python train.py --n_layer=8 --n_experts=64 --experts_per_token=2 --balance_loss=0.000245 --balance_bias=true --lr_router=0.0011 --vocab_size=16384 --optimizer="adamw" --lr=0.00112 --grad_clip=2.0 --train_tokens=671000000 --steps=9267
Below are experts of layer 4 (counted from 0) of a mixture-of-experts language model. Rows are named router (the router's row for the expert), gate (a neuron's input weights, with its number), up (a neuron's input weights, with its number) and show model dimensions 0-95. Each number is 500 + 40 x the weight over its row's rms, rounded and kept within 0 to 999. Numbers have three digits each.
After each expert's rows: a language model's description of what the expert responds to; "comes after" lists some tokens at least twice as common just before its tokens as in all text. This comes from a sample of Wikipedia text that the model never trained on. Tokens count by the router's weight.

# expert 56
router:514447548453568508468534547524429451502472435499588543460555514504498518499529471523516535521469442494470509493470443530564461499546530497483455474552503516568475508433515521483557536534558522451630511481494537509487521437493565544509506531496525472536496437495528472500539538555496470517
gate0:485490553470449496441516494456505497462474442416558440452550502474454528496556509492404479507393461444537541464495496467483497509464492534442467494470541517515468542456464534459463528489440476566522482511511497454459497489488525506510532457494538558495488522574449481561522461645538511525
up0:499541545468440489444536508481538489458462473480529450460582538497479506493546536501425457497388449454531526483486495449469484529453488555472487490475536525508478533447464513455501513504430511542528482499516500431481511478499539505512551443477536555493499522555465462545517476646535511481
gate1:494509576507479554498479470548480534419470442494520502441553435441506501546539454516474495614488519452569495490530455503470506467536551525443525489552486487518546483504588438530513415465490505477523467468456445513505436531468439520519485494480560521498540410521473497543489413546598438536
up1:555454519527532464536533558489508500587519580552468506509473548551467516525442480472484524444546505604465486530456529494547464518449447534577511520491488548522553489593478520514512512527498520507502537558465553504536534460490532461479473540515483464531463575539544451434491553490543518502
gate2:514552555411469543488467457527450506496511464538479541487544564490532507379436436468515548486528583496483568514512493513453526496497505561500476531494543525445447458512491551446424571532535531492504505545525496496545607469529529477478479496519455522539513476546528537482510496490432538565
up2:465552577409469561509495478539477501500497463511480551475512592482523486387451443481506569491550585501450565491517498531490499506491496545488491522510567530475431432507501559461443604509513518465488533558523490491526597459505522481497476483515475523556487454566483487501512513458443520571
gate3:623565517488480461400471506534569469437495490509507464446434497462438506529516515519496441577503497457530500506452458528469471464505496543452492417491588426512528509553458491455483492529515499544520460416530503458512508474526538518361530547495464513464475444536503488497535537506556542518
up3:629553529493483471405471514539576468432491495505524474443420506467433496527535506503495460582499521453539505505444468534470483478510505533442481422500582431501530520551452480468476497514502492541524472416530507472505491477527540507378526530498464511456486438561490492501530530508551535516
It responds to: Line breaks ending wiki table rows, plus table header words and dashes, such as Pts, GD, Qualification, ±%, Notes.
comes after: " |", ";", "|---|---|---|---|---|---|", "|---|---|---|---|", "|---|---|---|", "|---|---|---|---|---|"

# expert 45
router:523563492462564558489601476494500496525517446491555542467513466483481500467550472520536541512435428492505453467478427531480555484489509469443437410558528489570470478522552575398532509523515490477631495490461581527488537432473489548529436520505485537521472434469488483527510554545493468514
gate0:554521493462532510493424479459540516500529426566483538550593463494568497489528447501462526531490484461484471552519507455442506481458599490515427499499487471533519502534493475466483463539496481487508482516484477493535484487481530510472418485552588460481431478510554520501491496484495436524
up0:446519471472433530604438534497468471468491459581498496471496546471511439409475543528484559520463396449497566523466481494472472495516482502485496498515524541501496469538559562531500459475553535440513488492505502536454579495470492551539567475446460503487567519452466500526485390514475449543
gate1:512429441465530507464436455436445559484503542522486518459514489472550469468494537462455528505460422523449475510504507540480443502537527553511475401445518492467526460552490491451469505443498523456496555593531515536542563547456425540495455487454423488472555467564477450566522437512430459490
up1:521505480519539431443514472491528481586476524423429471512493465525456470526579514471534481502508499471476569647537448543466485540538445456510479566462502498550477459564527528451484568512474516512488513530486480532530500508544532483468436488539501495459540502455514481540516496499455528477
gate2:423524597492501513522508485536474542573487593553481525532447467523518431477513495556563525507546486561462469514528511417456560505514530505497454545494550555499482496521415464494486509450471529547511576548557441436443506510468522456513495603484561498512485514478498522482505565448494480465
up2:498522505542491538546536491526535520568519512515525503552474443483472493573482451557466460406455445454502551486546562522507526481543537488529502501464531504522432509429477530473594410457546552507470531427494482473466479498540470484507499556471515524446516484441451491537504464534472551494
gate3:476501549450551527481462529482496536484522533484601580458533480530452488449485535564515554458510487515502433512512503527497494575487528624483490491486511510501508430529473563472526449567487506538509518536529421482426502478484452459498487502430523469501533422511526566534470450443465481493
up3:457568564467480528532501461558445480474497609515581510526497548568514502445510546537522481472488513561449485421494519495542501532541533565533495511474439554520514468498486479491512550497477450474489550581518486521503490521475461489539515521469531523492536380474502511455448501473496464486
It responds to: Word-internal syllable pieces after an opening consonant, such as ent, ant, ut, er, in Bonaventure, Automated, Tocantins.
comes after: " F", " M", " B", " C", " m", " P"

# expert 43
router:489496481459536543480539530511446502491497517519573549499553529457470510452496529537486491486449454459499495526488477507543523563515465458442438465531487427536432495449545565486511517543530497475608492501465552498450576441502496509432422504513491483506471478502493472496484556536569512508
gate0:478506494485409485484482484477464438495574538478493422469513483462499419558483495496463446489560477542452545456495519566515431538507478521400557483536524424472403471532517490490469467513487523501536506521476508458515515514509484522447605556491534444486548486462586548564583506472527502584
up0:560553487460562485540478541492530507487470471529576388467543489499479477468537560608542468522516535419564476521493488541447510541487519432456470510549522475472467551446533470500451505522443461463564468500506444508479502520540495500439509424572489486479495536534450529474541520489516522443
gate1:489493567472614482417516510541514553548520522498508505527547557460518540492529520449500543525509519534469500503511506447474513486550467562436548536509506535522500545432489505470476452516529524529488494425515462501473490476502441539478476454516444501565491482514422472516524440546538434508
up1:518565493516450536538446446450489447458475476440513532469438473580497443510472478535572487498474491501466521447512519556527500542527465521486444502496499548423480511595500480577537564477514494475531509573523480504588438468451528466550495545425556488456547516509539505536486489424492479478
gate2:587537490483558541454542511509511554479451507536506473475466397436497470538467548490480505472459496466434469500515492551472551500531492542453432496518527532506498439452446481458521492551539484509517491515501444498531532522446469508466476462514445463523582482533494552503451527484490483518
up2:515541507505482447557527459515564516536518499472496511540529486553519540562449470528554505546530508497574601454532508578475586531485486469550515474503479466506482449496554435444567489477467571485560552493554488485465453456511454472590491571474536490471424430417503459527510583488469494456
gate3:513480594478516558461586455456484461509417523509539497460588498566525442574484487563520483492561541494452488510505459545462495481513444566488488481529458526543468480540515474475552536434459507532523523520587516431448538438492420498479523551506501482494508510513509478528496555479578470554
up3:469499419537493445534401549545487535509584490493466547535424483462471558429507509434487494518453448537548520467509524478535518532474536456542556529470561484496526500454476545518463486570560493466472486483424503568560470584503563505512504474462497533530468479459504532450466475505421528446
It responds to: Standalone numbers for dates, years, weeks, chapters, routes and table cells, such as Week 2, 1987, US 167, and Roman II, III.
comes after: "|", " |", " April", " July", " September", " October"

# expert 15
router:584520469500551589529571546496403467489476466523557515494507516441484542475463465523459526516491493488503504467474481455557554470583461518451434449538496505549481491453528553454520496502539511475639526476494538513508564462490496480465471497530495524533478468452577442518486554579544472485
gate0:536553557513578515509488517595505475495514529507546492474465430477480460522491514507490464510464461484467474525492491433486505410534471486469535448525546546554426560422479436445498484503543495514506439466490553434498485518525497470515488526451472557525474457577491591475561464476439546506
up0:486499484512460524491520432471463505483469575511482515560465586517579554519531551531498536463531491573556552492498478589538483552486542518489516573504467455428542502578486538502469497434445484535480528587515453547470481482496525464513552469474520445457517523454528432559440488463613505499
gate1:519544558527513454486466493489490467482491498525555470503499535477579536533496540496494466484494442612468462505465436475472540494468443495448481442483532549502448497468440477453441528458511450515505487448526531442516529516492454549506507543519484511538529486554470513482516545484495531469
up1:540514531502457440467508584534531504458500525545577526483508541474518519531489483545482517531502435518502537502514471469540466431475504467485526542465557533484442465559488438453485564515421501514490563507425520482481534506545455530519535558428559540509551450452532508428600510458454529549
gate2:586551521488445466528484477513571562498522498443487508487546550507446536483483484492427428559482477418471526502573504508524561541520448510513504464530497468563526524583555447470524540533506524547507522486479553530498554531507553577492525477490542520496447413466518489500460518540496448481
up2:481488459451580536520589508495482512506455501545463487517529467483482534527464558512532528580521497532509475543441498532486497496504443466532505531479534453483464494503486501484554616468451512533457487472511447458490474404519461462500478523444541565498480530517545558499482503385471488459
gate3:525551543517448523490567456473477507521516525512515473497431495475554472487587526496533540404452561526484511461438510477528493549514491505502464522499473487488514455462461563507464540497517554498542423504557479420487607494504516449533511409535526531457507542490514497581463531500413522514
up3:533482452502543482480530549450484422426477442436523555530487486434471567444563539528486457532558496486565605536476472436515495484436513497511523556543532407523469547450498485479509471520482521494552572476455544504442550445506466553476568474501470514533529531538567490535451480515468528540
It responds to: Line breaks closing infobox fields such as Country: India or Record lines, plus coordinate symbols like °N and ″W, and Binomial, Votes.
comes after: "\n", ")", " information", " (0)", ";", "6)"

# expert 52
router:491473500452543526501511559515442478488421477471553524489556480488465497497546410545480504550484493446500501504498454475557510485454470537394473425535550494535480538500570540425529511507538480456594518458537560525411530442485467494491493512536496493565507489474560519518483569517505436513
gate0:477447473474510450484449542536547476527522475510584474485537455499469507518501481542502457494579533470533537483526454525495457456532548526562414535442535502484550518554506466561512523515488490538465489516540464571489500576525510493516505491468457569581484499504518519596470487456518567506
up0:487449464486533494481444517551546452527455521490474492541524507529527515450525510493615428491507521470565458495499406513470458514482543476510511480538462497441524533467515487499501501495549539483493502511557515519511512485514467541495484487515501465501430488516482468526472497500574512439
gate1:540516496562505488448475448518465493533455486477561437533557474523507492564488461504507552493531489431500509500525508458547523510450494607594531495520486542449493428488479554445481509512494542487504397514510521575491541547609469507441552451440492535494554500515470562543512506491482434501
up1:557526485504438503499512607439471468473448478483598460457510395536509480513523457494417529506473492547416465524500534494479537533519508521559492491493483441473442509480553561516455420496521478493500529571481439551465461532496426531450559505480593527448516421483499467573475510478511486521
gate2:527545456471474502503472515444478473520470446489519530510552484495438440522487475416445469494486519496488512501491494532516507474474486490534532531449523526446530515526542471443442526560486494499507464491461456449502458486443442557556516524559498513417502498493529492514539469504473554548
up2:446524541480448550438561459522562551524486541536521463502474491483550537505573461532514531473589516479558479548517506497473497475512481502526458583576458454489493514466478516524500464504536516444485417522592515472515519486561433505551515507465492498548459557511473503481491551485515501477
gate3:513513463481490509529432538445472501487433519524511500423498458455428469543448505433556518502509508457546448547556476471484493464498488513505573474456589435406541525516520444450440552484498496440507452492523476466544495504473477545498548468514448431460462524531558497530494454500597491385
up3:515472475511484454487483495558482541458460400503553490517514518526527583497453492515556487460520443514592479560542427457523439515506536503513501447549571441541491507553500512558494419461529482506510489437500499500488505548508434518508542492573487500616512470449495494527508601536489485444
It responds to: Participles, adverbs and adjectives right after was/is/be, such as able, appointed, known, considered, spread, plus as-comparisons like as long, as much.
comes after: " was", " is", " were", " are", " be", " as"

# expert 57
router:467504570484553525450565556521488480496490477506519492445546485497464559499518479528509501532492435451483418449515467532560500473525463478460480442506485463544450457503563521415588512577516545441592535479503535546438591467485459484458457507527499511512482456509555456529460543559550420546
gate0:478510479574488523501541553459457493530541472458452478454539503487531518504521534584549468509492486434473490454495521533523583561489466483499521497520493448484528599516483454415487496497543454520514480581508557431529475519503479568548519561528496555521496474538506488526482527500568565499
up0:499473482558470501497561557500422466523485446484489476506510509455534551439456505492530462509489444467449466547580493456549530565540464561534434479455485469508558530489530457449503506511581420524520552499514589437547538607542509547528473584469462520532526474557517511452477491429553523504
gate1:489529453527545535413571478530483541500499520476583585486417498416456532518552438483473581563486464388492518584475508556480486455498463460432530531449546499485445484519458529451472545474486567493489552457445502541466467467472582556484513496527475463542493482559509523512489477498498466499
up1:495486575510496499528517493538495477466505509564445447557556547519560481457443563533540430405481469563449455485490502459546520499429489501542453454587511561497512498494489456513550479510510460484486496508566477494543528521533465491582526528524539511492448462466558484380483491487572499491
gate2:434532499476508481410478512491486531530503515460456531518509481519427506527489546569438495538507467526484466422488515516458501557530483464517544419487485435546503463468529567545513440510511436475451477570521523499500512483562536541415453537589427531521478501471486531506462594534477443500
up2:499447482511481517577553469460568492514519484542492463490481485519559470461456479473516516484450551439543500550538528454505533484494555553475483597575508508464522506510532432500521504474495508477494470449518473498477524514477459423565516463442551481485442526532433466495476367474597516505
gate3:440459463468500490529453472491549537505527492422466510465478510469551570516511527440563470519517511468548504528545520528478408537497539496484469417567461430472568463469474535460539539479444508479499487455512434433551500462482519539464480501550486486543449514494495441555547439551466481536
up3:485564576557442532489556505503476494513471460516470496546491541504462476478493539506439520468504548491444507518463525527535529455526417581462529505513472516533467535491525469615491434500464500492489525610521529553476502474454495402597642487485501516485477477431551491512467531462547512506
It responds to: First words of sentences and section headings, such as The, In, However, After, Later, and ==See also== markers.
comes after: "\n", ".", "s.", "==", "==See", " but"

# expert 31
router:508515513451496527442571549504449464468470444497539514505522489463497490489494486498498537515476458462473510418535469462557499521504456495403486458563511490545437491463514496496526538491555502423576534435512526518460472458528496506488452471475554524534452420519454422536521520533554456522
gate1:513542628507491495393517450471528475471499492505525481513569562511555515526463520472502502498396420505480465453504561443488458537502432505447510503607442539444482439521461527523534466468560488534568499489582471547492440503461449551492492474420554503525473492505499530514507460488520490530
up1:490504470486525508509496445515591497561536525494457527425532477472564555527553547466485507470468547515468536475567546473478521420543563561506532475578498514485497511548424476436502505539494576606489542467473503500519485520548484467476481506469563467528424467486530565556488496592475478484
gate2:524509468496471511502536498492506537478527502462486503527481501447516507499463566483463551509466469499459476477583448469456556468528474486452475511525477591478538526619432476501468560444494478514445504458513480496517448509464473463494529534410564446533498389558443556547505465491591471506
up2:494474556463481462376551563523539533487541478488532540506548565491476502492452463503503534474512503444590455487538536477470515425488505489494494507607493497492476461488469529507517513427483530507504479380428497497474479499491469508469551474458516463456534565525472445517558455502518448535
gate3:505411454484419518514498510488443495492541546529478490512502516533544479516504519456461508512503462536481575437563520460498470519503485473493536481508485558488527518500433420466520496429487545509423446508549469512480400537512570495552497481444543512500472470483504510580570428468450513502
up3:545502519508504554508542522518489487516490460537474526478533546433523538523522486493495469566447452532498495486508465543590491503522437480506468474564477504562402546532533497473568594471511529496556557495465584508523463423444484539463462511460522524546428450508506416534487511553471440505
gate4:513549519496437530460525456506530524519484456453508476465485447606474479452470443521461438523488482464473497455536424513521502502493492539451537467564479541505574524534521440492468533463497513487547514472499519497467408432475504562526527492483551542525464496535416486525518550477557414418
up4:538477498463434510532487530569501480494461539490556561508519511444527484502424524510461497455430370481514488502517551532537495498449435554479502500511500479459476524589477507407406490541461550582529417522410524486523444535501487475505543448469521484471456522486468550480527461458499531524
It responds to: First pieces of less common given names and foreign place or title words, split mid-word, such as Cam(eroon), Sab(ine), Krist, Ale.
comes after: " |", " of", " and", " by", " in", ","

# expert 47
router:531504508498546529471537528521445472463452422485546515477541501485439501462475521525484513467459457496476471512456477473543502466487480479426424436526514476543465497492567532444570527513548562422624517510536498500464540424471476494490442491496492475529465451525598472510513560565530432518
gate0:524529469526497516517546472501497437507554499444521512492555516449500521511527534493487491550521514534578557540467492481504424478524548540591459496514517469446503465532541456481521485463581582572465470527583468523496538453499505458530486567538491417514443510540512471495499457557478443476
up0:593500555476523497468517503486561563502413520588497457569434515476507432547477506471517525450512524497479424498535526464498544487521491406480412508478470485462483441535550526534453553512491464515483552431461519483416445529515526501522491513519485528518510513529462540485428553461515571502
gate1:590472462454497504527500461510503483446509505441491507504513410624482446481478464510518479500543501524483446424516547462430560509443537554441520493478547521551466504490493495493525506489544535545517497467523485511503528476454512491529513548565509504602577502508540553469539459479488477500
up1:546510467465552459523517515507530473405519566483439535489553501560539460469552437528542499547481439561473526496514537475441483513541484524506514443491595500523472485539484493488535611496526549496526454503486485494472581443464550489477560533521477537541562499508573512413482496539514478504
gate2:543529455533466485525503501467453586521503535473478463516543472518544504483533470554536462433484453469488464446398538565552546608505497507508523496524497381450499524551493486436568511497541582533486529450450477487526527514496459447537452511525429518452467478467457437454581472464460502455
up2:520497470492563468486492427505560541566511499543475491536559472453536528448546460531509499428474501514432464628466535466435521565429486527453571436458499533465534451507446539491488508451517470510507478513470512541459530460519588470543458458562499518483454540462506516515519503473456558442
gate3:520476488442489593496528500499442468489479419456476539558467441548481493557446480535513472469437476460523511578432485555489476467483501445493506532561496541473524464526468430412470485511423492531504406473514494531561517516455441571505467554494458492458494506458500509593470485484487487509
up3:489488481428484601493525533499465466516490443497512510527471464516480429510460427568498521468477499438505513578432524556488490461501520455509507561551513539493518445544499489453483489507434489538515414471522489536528560501440472591507490576479452499444505498450531502625470497525477465539
It responds to: "to", "into", "with" and the verbs following "to" or modals, such as create, make, take, have, ensure.
comes after: " to", " can", " would", " not", " did", " could"

# expert 1
router:515506507455519548458570542517450464463475451490569547510536505453481519490532486524494511540456414447513515451512456492551542541507485465421484444540496511545450534481507501476539525502531510454562494451541553530440488490495474492493474499499527508537474424512417449508517553542552424527
gate1:489527441471510575495509497473540527430539488451505514551429402517507480555458475574496507591428489511432473525477464487548481515465519500501479466510473433452465547481466454499514481450519595496485451510567524512473477517474490480501528495472531459519582447456563526505494477448576516516
up1:524520531494598580554512509504546547437551526501507526481456413497521430541482439558516466539467490467442475588468494478589510517497510469531462485562463471439482479536482504448531492472531596474507472485540524434469500476524452482506500505500504500548532432455590501496521561482564480579
gate2:443481531498566537523486446423529382478480525465460525542466480573478430517535527472474449571483467437546473528479561496470459566527557491449577483471513502474553469582445508534537460524425503511439469481471476507407515500498434454498541475546476486548523478489509480466548467509500474565
up2:557549533505534428474515504600469563519494526528518475466548559489496521533504401544532492461530519450451367520435542511615443418530488533527503511471494518453512444528518488429582516507490531473547489449527476493474560463575524470506507581481471473477465455503498445518497530513509516452
gate3:480528490461476507495481469470514468463493450506537510535441455487487490535560531540399491481403455482487525495484431424408552499540456453573481474510462521501486541522556521512563492450490598567485480464581524522499450476403455493543481551482551475490485516491501490457544517486512462445
up3:441437588481493444511559479511431512516494551520411490546542488496447551451486515440504506553529503588586529541574548517468490492505555487520524469518520528560553462490534481472452474458505462507451527507504473460470484536499546511454472480505496473451500551522485593481450503478487536424
gate4:499452496520488495529449489548524541501525458559595498517529473488474520516503566579579515565510524439557520469462453489435561486588581559475538509448441503498507547494479459422493491463447459538484468490466455524472515525545503457481545480454513479478527433480503497486508464535535502488
up4:539478549478493545496551505537520472496516500429472467562609492452501489533535478468576509514465451516492493516473548429568499537444537538483514560545448509470507536455473486535486557509501506480508474577479463466515486485544468451557491506499481521500487583550479494536517447489481500514
It responds to: Word-initial tokens opening a person's name or title, often after a list dash, "by" or "of", such as John, Dr., Mrs.
comes after: " |", "-", " by", " of", ":", " and"

# expert 62
router:542529502473528513440500517478464450476464479548508553486527498478481507434504478533516509529456438521463458466490458482535495496502467502446517463513488459554445478468497576457519504509536503455597491475491607553467519461495512486474411492473525498500458468518457485536512564506545498529
gate0:525479550517406539453423440482537485504457534467504474483479452532467427427496518516524480518495600521452432547525458488533489474458534508461485490462483490465447438480487557493463494515556508473506480476495469399505491537523502513473563466533432502487467524539529562568489443523417465515
up0:443485432507441478490481505536552512473508535504483477481566561456505432515533484498490486520477495506513549573481476415516493481515478552381447507486525552450505466478462530534462464539534532501513475452435517456503493526476524525488511487533496536604504485578430422538478454537535562535
gate1:555516557487478496494481482425464493519468519491458528471499528488514525438447521517528474485481500574505475492497454514413442492524513548535496584498590460498424499530457542471447513580551493515499484493538538495465445467455488456501447530459549569427425517487499516527504487481451492481
up1:456574500552492516524524524528544485467495505529507546388402437499482482501494547499480503536526412453518512552579524505547514529439567524494508505528530564502519494497534533494515501432541455458540521492490565511458502522540525535436539426484497446494550432508511489481508531465512485508
gate2:521518543454507463490445394464545519523476547420497528542453454582501498487461464525489465462492562584565454459452543502472482473494510513510473510431422449506527446527477585566493562446477486538474513476572554515441540445482516445462505545457515506513499509494497483560493485536458433493
up2:493427525498512545421518509513530482424598467476496448505485438538424536517570438476504491445457551498518500526521460573494555450495545482550573489513499484519478512500465483503486508441495528445539549531471535460569490548521547497559465576487478520516572489517557562409490486557473516462
gate3:525511494461516491490507480496594520553559528553500475560505424522434463405468458579514489494503522592571495484484560386453509486512489561487526496436568552493478489524468569496513521526515584589504476532472557452468460485509495524521472458493479473496441436473515470491503530520522442496
up3:471535520544540537591505507577506428481492514410484509498448491524431514537497530540490455560489549500561466568543510538493464468539522497435483494522435553417477467494497448480433490495554509493487509479498466518544602413571528587508571544492491523489516518460539517526527523521526545526
It responds to: Prefixes and hyphenated pieces starting compounds or names, such as sub, multi-, Mid-lothian, state-of-the-art, North-East.
comes after: " the", " The", " of", "'s", " a", " an"

# expert 63
router:491519488476520525454528542472466473549454466525564550476535526465519506500512493540495544543440415409514461463521456484567562501506495432416438469494536497533452486503563584467523508485542498489578493456555564449402516468462449490477467521519498516555467444465501458570448539582527463550
gate0:475447562478505525559568473506492467493482509554433483548496522478549542571520458496509486477476487476486467559546503487474506513485506530460473512520558563527477444509457522498523504475498530455503502557532466467519455467475452504516599519430468552522420532454505473572428568534528439540
up0:524519488498481437544436496499556557435601491488495450491532520489504500544479484522471520444502490500536538517493516468496493540499433536565491499515551425435510505539512437483465489527492464528468547473514467508503506496456509458417489455581520475414482456508501515487579456517502508467
gate1:501528510460427505495462475491532505473556567465549481476510496535539498523582518512486513498468476450546496429507562505507509571497509520396465501580477438464500479517448488439473463439478492514521555547477473520462496439531526514492486489503570500505489564512512472534621423557536450571
up1:501457502523542483524538499494472474525422435529492527535463520465471499512452532486503494494518523564443513525482476544511477420508503496587552494416493546527514514457562485545523549578538543500481451472514506495530486585454500482521502505461412489462536443463478542468424542485471527472
gate2:489567538515503458434526498599500554510469512550471417491471536443497548494547506418485511463526509532492484581540544442482516425475570469546560524507474478495522508493450465491471515537489482566476546477559555462464578483595548515472594437546480505468425512531534567484480482496506505557
up2:504474495508510518590483450499498439516491509522485497485509470531595537512400549538483451470478481537528494519460452465492509516453509484514514502506514556485531562462543443548515495548485456476511400447440434503512457517489431508542453468472529525468473511447495521439529517509448498495
gate3:472493504478444571536491478540502536493515544504480476466450470498591438559504585479505495469536497475464475495511442484455517536510533466443560480555533465514468478504449475447582510454492544524512537537527584449480441466563433432420584507498474520511485518498560492489542473481491464558
up3:477482466491433534526519476417488538498473521497497557483406510511495499497538564452432491495522523453468508437495548466488498567527514454473538526591506487643497448492422470482513531490492515551521530512512552482508449494495468506437522466499479515506479516548519530540477541526493466606
It responds to: Table cell pipes and list dashes, and infobox labels like Born:, Species:, name:, plus the age figure after (age.
comes after: "\n", " ", "\"", ")", " MF", " Win"

# expert 0
router:496467569461577563477513585507457505496466486493558547501536515501474525503550496501532513504450439510483491523491424520574482496544480476463422435582503511535459518478583565488549537558554502452611505528503559515475555460485508529496469512502501495524472461527478446534520578521566454538
gate2:456490572495526471512574457521458503498511508493519470519581529478496553528455509483536478472498479496483491495527517443485455507520454484490556534588505488457448469509564480494520523528411531482509502490454471489481525562477432556491498465441525478526575505520524522565508545536520551495
up2:442504525507487435480536414492468503498530534487526500534533558514525515526456478518509469459469433475516538455563547531506524531462495467448568536553509468485433486542579499483517545512476519501531534456502535505483528498471441542481447544472510509502522500500504540576476551538557514464
gate3:493560483519562523505527492548450519569550489481448530513462506476470551468452599454473565501455395502476455508529555425434426440531522502467479501539456518492518573517519566544484468542585494455477423449496617467556483473534468544524440469468493542521457512548482437462544498490519462501
up3:534451537447460427505433485478541483407498527500549480502561475505563444536510418546542488529508562515543550468441499535487491531498515518518493511403542494468542487489484439498507491507448490510514578577474424567445516496503597480507541557496552429472565520496517537527471458515484569478
gate4:526473477565474520510438517516523556555532479452539493492588498514528558522452472438532465588451524462459522499493498526457456528550449476469475571574561548481531494456420490509542447525468597567511507538498452538448511497535485495468489474521509469454480537453483436453448530535559494500
up4:535475485574471520502460496515510555548535504449539498502591494526522554516423474452532470581459515450479521519484514522460446534554452486473482570558553551474528501472448488518539440527482594573517498547493462532457520502533481508474494479507525464442487536450480424453443542527562501499
gate5:485541458534559524484526547524543483517554499499516557510566457559446565521439434573513461484515457519441448506572488533508502443522518486510453514465497512480445509553500448499546540548562508444505468518420556532488500453556496479532422531501539467491534548444511476476538514512513457486
up5:508468528424445469574488481481470503461472485513487476477433542430549471463542580443514506526496560490515560503431514474490458526498471553494536503505504480524512493457470536472462449461428486526502510495544424489501493518410508506481581490480497510499479461567511506523452484487477536519
It responds to: Numbers and blank cells just after a pipe in wiki tables, such as goals, votes, scores and heights: 24, 0–3, 6.
comes after: " |", ";", " –", ":", " 1,", ");"

# expert 14
router:492476491444556514483530546511466475484458465484577539518502507450456530460511520526487554502456438430520467487471497481528506502505501472425428457520498449540491505451562541490519543522517502462598531497487566498431577452507537503494467515489518512492469463523475447505491604588505446536
gate0:504493534547446529522473540497527476418493521467472500431533546416557501514500465515488508529546554469512484462450499522556459515566458560520478536585468526511472495565509502493591560441417523536525485457511531533519473469538484536536584472482558423458571525579525450525488543555503519482
up0:476453587486490559512429592448480520483511467530505533451462456523526491493505522540484512506538482504481447471582506472566504495511499570518518487479478540569464429471591499455489498416485496460458488455461511485516471506489475545464528439409534461470492536506511477513477473520495532587
gate1:581508526460541567555498461514456542561516495533505559440521517500511475540545523472523467519503452473501567477488529548594512496421537522531465486541556457514513505531512474541528529462506543533553537565549566454455460388546434477473537506486556474448577429479512544490509466473555518600
up1:438485458541446427449499549515512439425507480470505431561505494513491533468472477542485531489536534521493452522519461450422504490598479472496548511446468544492471520476462486454500466533484444459463485450442405556541524593473576543506482497522463519542429587531498449517486493523483492413
gate2:502554501419471496560507488534493561429500515487475531515508497544447587448561553484468500504440436512469500481498494579473497497440485507512452453476578466603510535555446477499528542471465532556477575531483544584510474433430507426448482517540476532503500503531488473518453531515465398509
up2:497557500421475501570502486536503549438510518485481534509511520554447579448570554484472507524436451498474497482499495600468502499442506501506450459478578456607508533553459477504518540468459533556478577512500544573495488426423501425450482520560465547499493488525484474514444533526460390506
gate3:545442537525445460521527474504514480458507475516503554488533538489451506562528572584461460518543464454439516448513462559524471481546514405544565548564557559499496484583569432463516523495541498528522511509532615488507464466453513469506517494456503514464508457545536475549529608458520446544
up3:480524432484556526497467482508468540568478540475497458552443465539505503475457495399518513465431475550512530523477555440495443509453432544499493441466419468526519485415432569516472508505477492466458470464495364528501573550562504566512480520526505485508502536467458522470509417524457557480
It responds to: Numbers, scores, years and pipe separators inside wiki tables, such as squad numbers, match results like 5–0, list numbers like 4.
comes after: "|", " |", "-", " ", "°N", " November"

# expert 3
router:515521463460558516429554552526491483493452462493533517490510511442497518479542551553523488553439445462504477421492443489561489544474459514410475464558482437543436503512570526476540531504534534456627509479510510476440514467469465559441426512501515500508487467458562449557499524528516489502
gate0:467533501447457474483449443520527536465448512542572603489468510529461536455470489495603487586424570555556467549481443438451487527423574509518517408462475533461456462476526524417490487533444579585481493459527458493455539492508504487493473504512466514452514466480517461456564458484467478481
up0:529518490568571537481520515496481478548555479480501450530522476473578462516518529506423531392520493460460508467446527540509579499554464500441512558530551476506533507497455459560509518388551407455510521500538539509507451481459419494454471437513496518531458496500496550524408519493526525489
gate1:477499471482492506591558504479507567458536483533493472514545535523426466505528508465454519524572463379466477534487508420553428551451517521548525446513505471481505446451511510562443481562477487429504540602513474540519531495443517577526503487632524421482543519504526493539458491453475464520
up1:550519481487486522471461420496446475543469472488490496490420475485550525509487510478481500477448486609502546436452550516551430516506495506436450568511420470541471509495478451511520446463488486571500505549484498542495511501512566466493400436462462498439486580466462406472581478551577519474
gate2:471549489482554446429450505547517468527529467527468474442608467501504502532515534555522443547545441405553470457565460487499459565481564546433542418551490504515509522461551432479504463558530539506495473461487490548453571536542498458440481516559499464443464471456534500454524455486431499478
up2:527470527514439512550524473457497546471473535505542517557424559506515496457516459452450547434461562596473542558437539512483574453478478446550476579448539491463483476517461547492461532430461484534504515488511523426482404482496497534512542454464485521537517498557485546586458547525554516503
gate3:498444515562491547530551438559494514544516425521510460563521522497493457551537468475513539431498536515549479453438536506558533520522524535485464474433493512516493473464487503461512479521486475521521549528555532548455536493476482517514521493512491464467421431443512493458563508474557436513
up3:512585518384513454431427560425456497499448554482516543433496503462534522447435490506510531569506455471440512558532452509468463475479471461500530522555502496483518524537526468551483536431497521496521437439450510473546496512502494524464454517517577511511554556570465506585454491561473539530
It responds to: Line breaks, mostly after section headings like See also or Bibliography and after sentence-final words such as year., career., country.
comes after: "\n", ".", "===", " ==", "==", " ==="